From a checkpoint of a small mixture-of-experts model trained on Wikipedia.
Size: 11 layers, 43.7M parameters.
Below are experts of layer 7 (counted from 0) of a mixture-of-experts language model. Rows are named router (the router's row for the expert) and show model dimensions 0-79. Each number is 500 + 40 x the weight over its row's rms, rounded and kept within 0 to 999. Numbers have three digits each.
After each expert's rows: a language model's description of what the expert responds to; "comes before" lists some tokens at least twice as common just after its tokens as in all text. This comes from a sample of Wikipedia text that the model never trained on. Tokens count by the router's weight.

# expert 19
router:520543483449587578498541495452517481584518484481513531525409469460563485474550504542523515450520414501504503542482432524459484433474552495517433468508489494476430455535464509486485509487456488446554575512533508500551479560441549500599480518
It responds to: Digits, decimals, percent signs, closing brackets and units in statistics, scores and dates, such as 50.4%, 12.60, 6–2, million.
comes before: " |", "%", ")", ";", ".", " ("

# expert 31
router:587616521506558522538606489434503503557515534510556499501465451523549483524431502509477557505479478523477474506502476473540497486411478459566450510437512473468486485542453556480520576556542582488510555543485518473457467549501489505589525471
It responds to: Labels in infobox and list fields before a colon, such as Total, Born, Died, Species, Transmission, Population.
comes before: ":", " to", " /", "2", "amily", "eded"

# expert 28
router:570598504401548540506517519420505484528558482558526469463478489493505429511502515487512514497483480538513446538502488471483496481451482493540506498440525541490480502533477523476477483484483495497505595567557473490519416526468560476588530487
It responds to: An opening parenthesis after a name or team, as in Millonarios (C), and cell boundaries in sports and results tables, plus his/their.
comes before: " ", "1", "2", "0", "3", ")"

# expert 4
router:525615485442560521503557456471566574532555525579597508497465524515525427507528435487464490519465496496466511515500447479498507431446477462528441536505476489517420459473463523458487510457509461437568617543508534535530443534407547485576517500
It responds to: Words opening a new clause after a comma or bracket, such as which, who, it, also, such as, now, plus closing ) and } in formulas.
comes before: " |", " was", "\n", " is", " as", "°"

# expert 56
router:615547453494632551474533436492523441555529487479521509459459465503519476501498457476427530403444434583531455561486495524505454447520535549532491478444560596545484506489503593470480559512550451510500491584503501499529503523511492480602498473
It responds to: Capital letters inside acronyms and abbreviations, often in parentheses, such as FCC, (COPS), (IUC), CCP.
comes before: "A", "C", "S", "P", "L", "T"

# expert 2
router:551608480385568525515517474465491467536558518534522465521442484436524487559541447476497528430527468551513440566434465477509458423441547522517448498453513587486513466556421573476481472467506525492528540538531488542506463559485523511568469554
It responds to: Endings and head words of proper names for places and institutions, such as County, University, Street, Australia, and suffixes like -ism, -ation.
comes before: ",", ".", " |", " (", "\n", " and"

# expert 37
router:542563464441564535479532516515484444534539560558535507552422553488515406527533456486492509441475490537540416569522470515534496515421443497546459471490480495511471486483478560513506499487490549474510530514504464522516469530469510510582468463
It responds to: Consonant-cluster pieces inside South Asian, Georgian and other foreign place and personal names, such as Bikrampur, Faridpur, Kanjirappally.
comes before: "a", "i", "an", "h", "ar", "o"

# expert 54
router:582529475421552501521558470461497503571527522519556493555478502551521438451534491606507548491484517486534488574542473430554419466468489496548450523467532510507435507545482465525503446415521492408494531521560471498496457529491539502616457512
It responds to: Auxiliaries and the word right after a subject or auxiliary, like had, would, have, and later in would later become, yet, first.
comes before: "ed", " been", "s", " be", "ly", "es"

# expert 6
router:589561494423556500504524477460449502546588463521513475540477506457552461479552442500535572447505438501519526499516463451496442433531489533558456489413528562478435455450463569500452546459504551454557587540503467490534461537478532509576516566
It responds to: Closing piece of nouns for competitions, awards, elections and institutions after the or his, like Championship, Award, season, tournament.
comes before: ".", ",", " of", " in", " was", " and"

# expert 17
router:517570474465533571534603476485564484528536558501468494517476485510518432504482462451462519449527507502474484550526462496533435433435460523515446529481478504531439493521472515481527461469528461460547569547456472470518480542485497543565535538
It responds to: Pipes and dashes in sports and data tables, byte pieces of Thai, Japanese and Arabic script, plus odd word-pieces like Frankenst-e-in.
comes before: " the", " |", "\n", " a", " —;", " —"

# expert 42
router:555565484460517522541606524464477511540533541485534513513474456507523397444441434511411483433504505537540486575512502457512499477471447510539481534502464505518517482495463542500485476484502504483458538580468533500509514546489569482589516557
It responds to: Prepositions and linking words after a noun or participle, mostly of, with, as, in, by, during, as in some of, as advanced as.
comes before: " the", " a", " his", " an", " well", " its"

# expert 27
router:481529515412581573531623552494457473539529526493470503498493484501569459505525496528424564449489455557507452543472446460498459481486480503550419487483498504525439480533492593501538514439486445474520582529483518498547465574461540483595525494
It responds to: Commas, periods and and right after a noun, ending a list item or clause in prose, including quote-closing ", and ".
comes before: "\n\n", " and", " The", " the", " but", " he"

# expert 18
router:542626499461549577534506445457537428560533501546553461524499476501475414482522491486458505465473490529508467552535449456495425474414482512555465513501450508485457528489434489497561423455467492487479632507505468466484454576452563509564483501
It responds to: Function words and short words inside song, film or album titles and list entries, like Is in Something Is Wrong, of, with, Me.
comes before: " the", " a", " L", " The", " S", "\""

# expert 49
router:534530457394545516513525509425557523531555511525522430474534508511500477507494457485497494476491464523542455568517516476447535488563446557542490503446454495509470445536489521495487509510538512424500529551445514531517451516479555501585494502
It responds to: Common verb or noun stems awaiting an -er, -ing or -ed ending, such as work, own, lead, play, writ, hold.
comes before: "er", "ers", "ing", "ed", "ment", "s"

# expert 14
router:487553533456645561493512533501436488517544514479535499541503519486520424538541497494434529404529438536506460509520461466497482489513480502519455506519433529520410478520489569523503501416483463460496586504460476502506457548482552450586503484
It responds to: Periods, commas, colons and closing marks at the end of clauses, plus wiki heading markers like == and === before line breaks.
comes before: "\n\n", " The", "\n", " He", " In", " It"

# expert 21
router:514555503445552470516575505460494445584486504529496518513443465539512438495474498497431525484455536516487521558507448398513527474438511501535451515469474510494493508485548534493509470464486528419493521531474486500478499535549511497593527528
It responds to: Subordinating and time words that open clauses or sentences, such as after, when, during, while, until, if, since, and sentence-initial In.
comes before: " the", " ", " he", " it", " his", " a"

# expert 23
router:541552462424574569497540465463455433509483464491519530562460500532516437476482480519448518486504444526547453539509492492553451428484470515515491484476412529529452517510438562462524516422539495487494534496506516485456534485486519469568492494
It responds to: Directional or relational prepositions after a verb or noun, mostly to, of, from, on, between, e.g. move from Canada, reported back to.
comes before: " the", " ", " a", " be", " his", " their"

# expert 5
router:557528492456574553529556481436477470520510513501511489552491474463560402479568423503477495482521467508546455534563479482520499474505487503523433544503498579539492450522464506474498541464551459473559530509488500491549515532488551455559513438
It responds to: Space or punctuation token right before a numeral, such as dates, percentages, scores and counts, e.g. September 28, on average 79%, W 94–64.
comes before: "1", "2", "6", "3", "4", "10"

# expert 52
router:516528424456565559525605410453492520546499526484523476545520462460517414450528503559472527471502525526561480566505453518505461415473546461505500562476478590525501490468495524454523510504540486469532502521567538467533469515517539478577517488
It responds to: Digits, spaces, dashes and signs within numeric table cells, coordinates and percentages, such as Entrez IDs, vote counts, 50.48%, 41.38694.
comes before: ".", " |", "0", "3", "1", ","

# expert 39
router:492527496397569478477518512515492536531610495539538470505463487504505456519546494485378504511530488505551484572478469509477465545466486452553454513498538544489430468580495560484497500423507486469557573512514521506544489521454518520585536494
It responds to: Commas, closing parentheses, semicolons and table pipes in lists, infoboxes, tables and citations, such as (age 25), (brother), HFCs).
comes before: "\n", " ", " and", "\n\n", " M", " a"

# expert 10
router:536570490437506548554569465483473451543504538548535534458556497464533411484498524529415525512506458523482428547486478479517443460450509495565496532510474543488438441507475481502548478462471457446516588505504449463510517584465512492507481459
It responds to: Connectors joining list items or paired phrases, mostly and, or, &, commas, semicolons and including, plus adjective suffix pieces like -ural, -ional.
comes before: " ", " the", " a", " and", " p", " S"

# expert 53
router:536579521441570525505560482426496513530578532469561476541511444537534448501508459481471547471490429548531490561503499492551475504469501494473477518516482546515443462533434548514483527440545496424466600506510493489490445484476511491559486435
It responds to: Wiki heading markers == and === that close section titles like See also, plus table pipes and month names in dates.
comes before: "\n", " ", "\n\n", "1", "2", "ist"

# expert 11
router:557585545485581521515553427471492465572528593545521468494514500529543452417520460562480482466471504520583483587504467441540441451474497508482473511531462557525490467536502534495464502460518484432543537528560456486514496543466528430567492477
It responds to: Second or third word-piece inside longer, mostly Latinate verbs and adjectives, as in includ-e, constit-ut-ed, prop-osed, infl-uence.
comes before: "1", "ated", "ed", "2", "t", "6"

# expert 29
router:544552460417517553493496469458429434548540540527560505527505504496544483448463479551397571484518471541515540570501486453518485508482467491506462514430458578478494547516431500496471449420517550484558523521486561480532449523471524522539521469
It responds to: Prepositions opening place or time phrases, mostly in, plus for, on, at, during, along, e.g. left in the summer, On August 29.
comes before: " the", " ", " a", " his", " an", "ternational"

# expert 20
router:601549486426604490523521526472530551556549533538559424561482470519510459488499495555474495491558509446503498562515434462500455445470466558516455575488487535492489449512452520454531498450530505426531510547555420514535491515515559527571536465
It responds to: Opening pieces of verbs after and, which, he or also, completed by -ed or -ing, such as includ, join, perform, prov, act.
comes before: "ed", "ing", "es", "ated", "s", "e"

# expert 61
router:526572476410571521489585505517523565543521573506489506530477543444583416465471460468447551445459466543558521567502437476502494481467556537531496512453514538505460517515520514463511525496531517412574512590483471529558527547466546486548447529
It responds to: Phrase-completing words, often after in or as, such as well, long, old, soon, far, plus countries like England, Germany.
comes before: ",", ".", " and", ")", " as", " to"

# expert 40
router:503530506466592525503525507530495468526556498480496439482440485480522483427519495540487451461469494567542502500507472471496470489457518566536445538445472571506467455506478531483557548457514538415513564501483470528491453536491518482563536534
It responds to: Middle stem pieces of Latinate words before suffixes like -ation, -ate, -ary, such as oci in Associate, oper in operation, up in occupation.
comes before: "ation", "ations", "ant", "ate", "ary", "ance"

# expert 13
router:536612445440538556512563463499524434539583520528520496535437459480548461530521466549479547484507496513547464537491466495499514424471502511548465533441511567520490472497442561463498508441528503451554573533530490564488470596482494484542467494
It responds to: Last pieces of taxon names and foreign personal names before a comma, bracket or line break, such as -us, -is, -i, -son.
comes before: " (", ",", " |", "\n", " –", " ="